Weights of a small mixture-of-experts language model, trained from scratch on English Wikipedia: 18.1M parameters.
Below are experts of layer 2 (counted from 0) of a mixture-of-experts language model. Rows are named router (the router's row for the expert), down (a neuron's output weights, with its number) and show model dimensions 0-255. Each number is 128 + 24 x the weight over its row's rms, rounded and kept within 0 to 255.
Before each expert's rows: "raises" lists some tokens whose logits its average output raises strongly, later layers aside. This comes from a sample of Wikipedia text that the model never trained on.

# expert 0
raises: "ative", "ical", "ony"
router [151 111 125  65 149 137 150 122 117 135 114  74 120 117 156 101 131 137 141 134 133 117 164 123  94 132 140 120 132 120 136 124 136 145 120 152 111  86 135 133 104 142 121 128 167 103 104 130 111 104 143 114 153  97 128 138 151 127 113 135 115 145 148 158 118 135 133  70 136 122 138 142 122  57  95 167 131 127 116 134 139 118 107 159 154 159 159 159 121  82 108 128 140  62 148 157 121 110 135 180 124 107 114 118 149 107 108 166 126 110  99  73 122 109 163 179 150 116 104 112 108 156 141 139 138 126  71 138 144 172 133 142 132 100 121  93 118 137 157 127 102 150 116 109 161 144 172 104 115 118 180 127 116 144 132 124 120 120 107 119 124 109 122 149 108 137 144 136 102 150 128 153  69 150 112 101 131 140 135 120 159 102 150  86 121 146 102 115  66 105 157 118 127 123 135 162 142 147 174 138 120 162 131 148 117  97 141 106 147 159 127 149 125 156 129 146  92 115 170 115 151 145 126 139 115 124 144  96 114  72 129 119 145 120  98 143 132 154 127 147  14 121 127 147 129  99 133  97 123 105 116  99 157 123 134 150]
down8 [133 102 158 153 154 122 125 147 129  90 144 127 151 141 115 144 135 124 111 118  94 131 110 119 127  99 133 147 100 154 123 118  99 125 137 146 115 130 118 172  94  94 156 118 120 150 180 132 110 116 105  84 118 119 152 162 196 116 131 127 115 117 166 118 135 139 154 108 107 109 127 154 126 125 144 155 150  89 140 171 110 108 130 167 101 142  61 108 139  84 130 113 145  76 122 140  71 133 147 127 166 135  82 141 149 141 127 116 182 147 131  78  94 157 133 187 165 157  95 141 155 162 156 135 135 171  96 147 168 140 153 129 111 137 112 124 118 142 113 108 143 135 117 146 155 121 164 124 129  80 143 123 137 103 111 126 149  66 118 128  99 129 125  78  97 126 130 144 140 136  97 121 124 159 122 177 142 152 144 131 200  76 185 130 120 127 133 135  68 106 131 141 138 114 123 162 115 105 150 151 120 153 109 125 120 128 125 155 152 132 129 177 138 135 115 134  99 111 154 126 136 141 132 130 145 130 131 144 112 147 107 129  97 152 107 153 135 118 143 118  63  99 108 128 136 114 121 112 154 159 122 119 153 144 112 114]
down9 [120 133 108 164 158 109 169 120 117 148 108 106 156 145  91 120 131  82 134  94 113 123  83 148  89 153 106 164 122 145 161 148 151 121 105 124 160 141 113 117 132 149 131  87 139 138 134 148 149 126 176 129 127 136 116 109 119 156  86  97 137 141 116 120 161 117 158 150 120 170 105 148 153 122  90 128 138 102 125 122 121 161 135 106 161 138  95  98  97 139 105 134 134 124 126 124 110 114 134  99  91 154 132 140 123 131 155 107 152  88 140  98 159 156 151 144 128 148 171 120 124 133 139 129 145 102  73 110 109 134 170 157 164  94 149 110  75 120 114 166 142  76 162 147 144 131 133  87 193 142 155 111 105 180 102 124 152 180 114 112 138 190 132 141 110 140 157 165 134 115  96 125 139 126 188 126 137 142 117 138 119 121 125 116 130 111  41 131  88 121 122  96  80  93 154 110 108 121 160 122 142 129  71 141  97 105 100 156 121 155 143 154 137 145 138 134 140  97 147 124 101 109 137 167 130 124 119 162 106 137 125 108 121 143 135 124 136 117 115 166 132 118 162 110 123 126  92 124 100 139 134 152 133 112 127 112]
down10 [170 119  98 113 134 115 156 149 111 151 148 110 126 188 116  70 173 172 151 128 174 129 134 138 112 149 149 103 124 128 115 160 130  92 131 118 150  82 118 142 171 130 176 154 120 124 133 132 111 127  72 130 127 110 123 107  91 112 157 139 103 166 131 169 131 111 150 170 150 121  99 133 100  98 102 128 109 132 129 121 114 151 115 119 125 124 170 156 157 145 131 107 130 124 103 115 167  90  97 180 125 109 146 127 126 130 174 120 100 136 123 136 124 198 148 104 164 107  91 123 127 153 138 135 132  92 159 172 160 128 117 153 129 165 154 132  98  97 107 145  93 145 173 128 142 127 119 166  93  97 148 126 130 172 130 131 120 141  95 130 151 155  66 110 105 147 101 123 108 141 158 139 140 140 136 123 108 145 161 141  77 122 130 145 128  88  98 105 116  74  95 132 104 127  94 141 149 146 101 114 166 140 183 157 152 117 144 128 141 119 120 138 143 134 130  88 144 170 127 122 143 157 138 127 184 122 155 125 140 109 141  83 128 116 147 114 103 113 101 138 127 119 125 116 113 155 149 103 150 119 154 102 115 127 140 113]
down11 [184 138  90 118  96 152 112 110 104 117 146 126 143 106 143 145 150  99 154  96 136  82 119 146 138 106 127 146 136 132  96 145 126 101 109 153 138 144 135 138 188 104 103 140 133 127 132 104 101 159 143 108 132 145 138 161 158 102 135 152 135 135 159 131 113 147 153 102  95 141 122 111 168 116 157 135 143 144  96 105 139  96 141  71 114  97 185 124 141 146 144 145 129 143  70 144 121 111 140 151 122 142 147 136 176 133 165  93 127 102 112 162 167 129 140 121 103 145 116 139 103 120  94 173 150  81 120 108 112 108 153 155 132 104 109 107 148 105  98 136 128 119 118 116 127 122  83 110 118 117 134 147 142  91 142 127 174 137 160 113 131 118 131 142 135 147 165 134  68 130 108 134 148 158 134  99 160 147 115 119 136 141 116 131 143 123 154 125 109 114 110 132  98 145 121 135 132 120  91 110 143 200 141 128 193 121 156 123 135 121 105 146 119 181  92 149 132 122 120 154 128 150 125 102  92 142 109  95  88 124 167 124 157  91  82 154 127 114  99 128 172 123 126  96 134  74 182 104 154 134 129 116 167 153 182 142]
down12 [152  87 125 142  92 142 147 120 140 162 118 106 165 137 147 119 137 155 101 151  84 149 135 124 144 118 148 123 104 132 130 121 108 124 113 141 100 117 149 153 117 129 157 148 105  91 136 137 117 174 126 104 128 100  78  95 193 114  71 111 141 128  93  86  91 169 114 154 127 110 139 103 127 138 107 120 178 134 120 157  75 117 118 125 123 118 106 167  85 148 108 116 162 185 102 146  98 137 172  98 115 115 190 114 120 104 137 120 104 140 140 136 107 102 144 113 123 102  98 123 155 122 143 136  94 113 135 147 110 145 101 165 112 140 125 175 139 135 158 100 135 112 157 123 171  99 116 149 127 143 153 153 136 123  92 130 134 148 111 123 125 146 113 124 133 151  99 119 145 118 120 146 155 116 111 125 129 169  97 147 143 115  52 143 140 109 133 137 175 161 152  96 131 160 161 121 123 127 155 127 114 130 139 122 114 144 118 106 135 184 104  60  94 177 103 130 142 151 115 143 134 122 125  96  92 117 151 171 160 139 105 128 157 130 115  99 136 102 102 115 164 138 111 160 107 125 185 127 120  99  99 124 127 125 136 111]
down13 [119  87 120 101 136 113 180 140 112  97 137 153 130 101  84 123 173 142 150  87 109 143 125 129 108 132 166 148 129 127 152  90 109 133 173 104 127  83 116 161 140 148 108 153 107 147 133 118 102 129 103 153 110  67 109 124  98 132 117 140 103 133 107 131 103 128 147 179  92 112 152  95 119 130 152  99 121 144 153 126 128 102 121 124 133 108 122  84  99 171 123 162 111  95 139 111 129 149 147 169 136 195 143  75 120 111 135 131 141 134 151 127 134 129  99 114 169 145  99 149 137 170 137 153 155 130 142 144 167  98 126 116 187 111 145 127 121 156 151 126  86 119 119 123 134 144 190 106 102 151  91 117 124 158 106 111 122 152 131 110  99 127 114 150 149 128 142 128 102  95 198 147  95 133 163 149 121 140 132 125 149 107 143 121 200 114 129  84 107 109 136 120 139 122  94 143 129 140 136 151 134  90 113  97 120  85 120 126 155 113 114 136 136  97  76 136 145 102 134 139 178 138 125 149 143 123 152  67 135 118 149 144 100 141 144 153 135 114 170 153 112 108 129 126 136 145 144  68 109 138 142 128 113 131 119 143]
down14 [165  97 107 156 121 143 135 116  66 158  83 178 108 129 121 150 102 162 164 117 157 139 135  98 133 102  92  86 115 118 109 125 137 173 143  90 188 148 135 143 128 133 105  99 138 115 146 146 158 140 131 136 137 162 100 132  98  79  77  92 178 121 144 111  87 123 148 188  77 127 113 114 158 124  99 137 138 121 104 113  80  79 146 109 134 104 151 126 157 145 133 117 126 154 122 152 106 120 180 118 156 180 120 144 141 120 144  96 112 121 130 161 144 156 139 113  87 144 120 162 177 157 114 147 149 136 130 151 109 118 160 118 115 129 120 150 149 139 134 105 109 104 135  83 131 134 111 156  99 122 118 137 133 134 142 138 133  83 136 154 114 117 115 131 107 119 128 158 109  80 145 170 132 105 102 155 138 134 138 104  96 132 135 173 135 139 129 177 176 138 137 123 112 143 109 123 145 129 122 179 122  82 134 133  97 115 138 154 115 118 149 114 118 175 162 109 155 139 110 147 140 118 110 107 152 110 153 133  74 121 158 153 137 122 109 134 164 135 119 135 145 102 142 103 117 137 126  77 155 144 138 129 149 120 140  95]
down15 [110 102 164 130 148  85 161 126 123 108 115 134 127  97 155 166 112 114 104  93 145 132 138 142 132 148 171 126 186 171 136 151 144 117  99 116  83 186 180  96 106 105 117  78  99  89 120 142 137 136 163  99 145 133 147 127 156 110  98 113 117 100 141  83 129 126 134 114 144 131 137 187 129 131 165 151 115 113 103 127 141  94  83 129 145 154 119 100 123 137 146 110  89 180 134 119 142 134 181 122  92 120  86 130 107 172 107 136 123 125 114 170 153 118 143 130 129 104  85 127 135 149 122 172 108 125 151 113 115 169 179  88 128 112 117 120 155 164 102 110 110 110 138 117 145 115 133 142  93  99 109 117  71  79 152 123 118 143 158 102 112 145 114 143 131 122 173 131 123 153  94 101 114 138 118 139 111 120 113 123 146 162 159 130 114 144 152 113  91 119 123 172 137  98 121 134 107 137 139 123 142 152 154  86 119 116 177 121 154  92 122 129 123 119 109 125 122 127 109 140 100 106 115 149 126 124 115 141 142 116  81 112 108 104 115 175 148 132 167 188 124 101 155 120 137 129 138 133  86  84 129 117 142  95 119 123]
down16 [127 174 158 107  90 113 107  98  83 115 112 125 126 142 114 153 143  95 143 151 177 129 103  95 157 112 188 162  91  81 138 141  94 140 150 152 146 140 115 140 138 135 131 137 134 130 128 118 166 115 122 185 153 142 146 174 160  91 195  85 123 133 138  71 123 158 118 127 114 108 114 145 129 159 100 169 131 124 133 130 106  95 137 148 135 114 116 134 123 156 109 140 165 142 111 110 132 129 125 121 148  89 126  92 109 121 166 136 134 162 145 105  79 121 140 118 119 152 157 189 149 100  92  97 128 116 142 108 139 140 121 124 112 157 115 148 161 118  89  76  82 176 125  96 159 116 111 148 109 133 116 112 148 113 128 121 138 138 114 110 159  83 162 142 146 141 138  95 136 116  83 101 140 142 142 129 128 121  84 112 138 153 178 154 141 152 131 111 128 123 182 165 165 109 143 128 147 137 137 117 148 141 107 125 164 131 171 138 106  96 167 106 122 119 136 150 108 147 135 122 124 129 133  84 150 125 115 114 134 102 136 134 129 147 103 145 112 103 119 140 143 113 162 150 110 113 161 110  90  74 117 130 135  98 162 151]
down17 [ 82 151  98 113 161 143 114  91 147 108  87 177 140 154 105 116  88 137 167 121 121 150 138 120 109 148 128 119  80 128 171 181  88 109 119  99 141 149 108 119 205 141 155 148 137 124 113 156 164 148 126 148 111 122  92 164 170 124 117 136 152 152 126 117 119 170 132 100 122 122  99 127 141 124 131  90 137 123 113 124  81 101 129 128 111 147 155 134 123 159 121 111 108 172 117  86 125 106 163 116 162 149 122 140 112 126 112 122 114 136  95 134 137 113  82 128 137  91  88 100 135 122 117 120 159  92 159 138  86 134 168 107 113  93 160 148 112 106 115  82 153  98 115  83 134 181  96 112 141 185 131 159 111 135 104 129 158 105 128 116 152 139 120 133 139 142 104 123 143 119 138 185 137 136 116 119 109 111  98 138 126 131  93 118  86  97  92 133 112 133 134 104 117 160 133 115 115 134 159  92 143 136 152 112  97 135 109 115 111 155  98 127 145 102  98 169 134 129 134 124 123 114 122  89 128 129 135 180  94 116 172 153 146 130 116 124 146 144  92 159 130 138 131 176 143 140 162 154 150 144 129 156 163 125  87 102]
down18 [ 90 130 113  75 141 113 104 154 117  94 118 129 151 144 139 128 165  96 137 129 125 160 141 107  90 139 109 139 146  98 151 102 117 114 125 103 101  99 103 170 139 182 126 114 160 128 109 149  98 139 180  97 120 159 156 143 103 115 126 117 144 102 124 140  93 113 105 131 139 104 122 109 125 134 138 121  92 109  79 161 160 168 102 135 153 133 163  89 118  58 130 148 125  98 105 126 117  82 178 192 152 119 156 161  94 160 100 158  89 142  89 139 138 143 123 171 126 128 142 110 136 140 173 147 130 129 109 146 133 135 119 166 129 133 146 114 133 143 148 120 119 115 128 112 139 110 159 117 116 144 131  76 107 109 130 165 162 126 122 132 141 171  89 124  96 122 116 146 111 165  97 143 127 140 117 112 146 153 161 157 144 113 144 138 139  77 145  94  95 130 103 115 143 136  91 120 126 136  99 140 179 133  86 154 166 110 187 104 138 135 114 103  98 102 111 106 137 107 134 111  93 126 126 153 114 146 125 149  98 140 149 117 128 111 108 137 139 169 158  98 124 104 133  81 112 131  91 125 159 144 140 133 128 164 134 162]
down19 [125 128  93 132 120 142 123 150 155 132 137  93 130 119 147 122 128 102 140 120 113 136 125 130 143 136 126 148 155 134 109 155 122 117 127 119  99 129  99 130 123 151 164 111 106 143 109 105 125 122  86  83 109 103 162 147  94 182 155 148 132 158 115 134 132 121 163 133 121 120 145 118 132 134 154 154 111  94 102 104 148 113 120 125 146 191 124 132 152 125 117 117 136 148 158 136 172 150  87 148 145 110  99 124 143 134  79 192  97 137  84  97 120 166 134 150 153 137 133 152 111 108 130 112  90 132  76 101  94 131 116  89 157 181 161  96 167 143 166 184 130 147 103 158 138  79 164  95 152 122 147 151 159 109 144 118 110 133 146  99 147 160 103  95  97 124 156  93 149 123 137 125 104  97 150 154 109  84 124 154 135 112 112 144 114 126  98 115  86  80 103 104 113 130 136 147 117 150 143  93 156 140 143 131 130 111 117 100 114 120 155 109  77 119 139 123 103 115 121 125  77  56 140 129 148 125  67 143 152 111 118 120 179 164 118 155 107 119 115 137 128 171 151 159 130 147 131 158 137 126 152 121 128 158 116 147]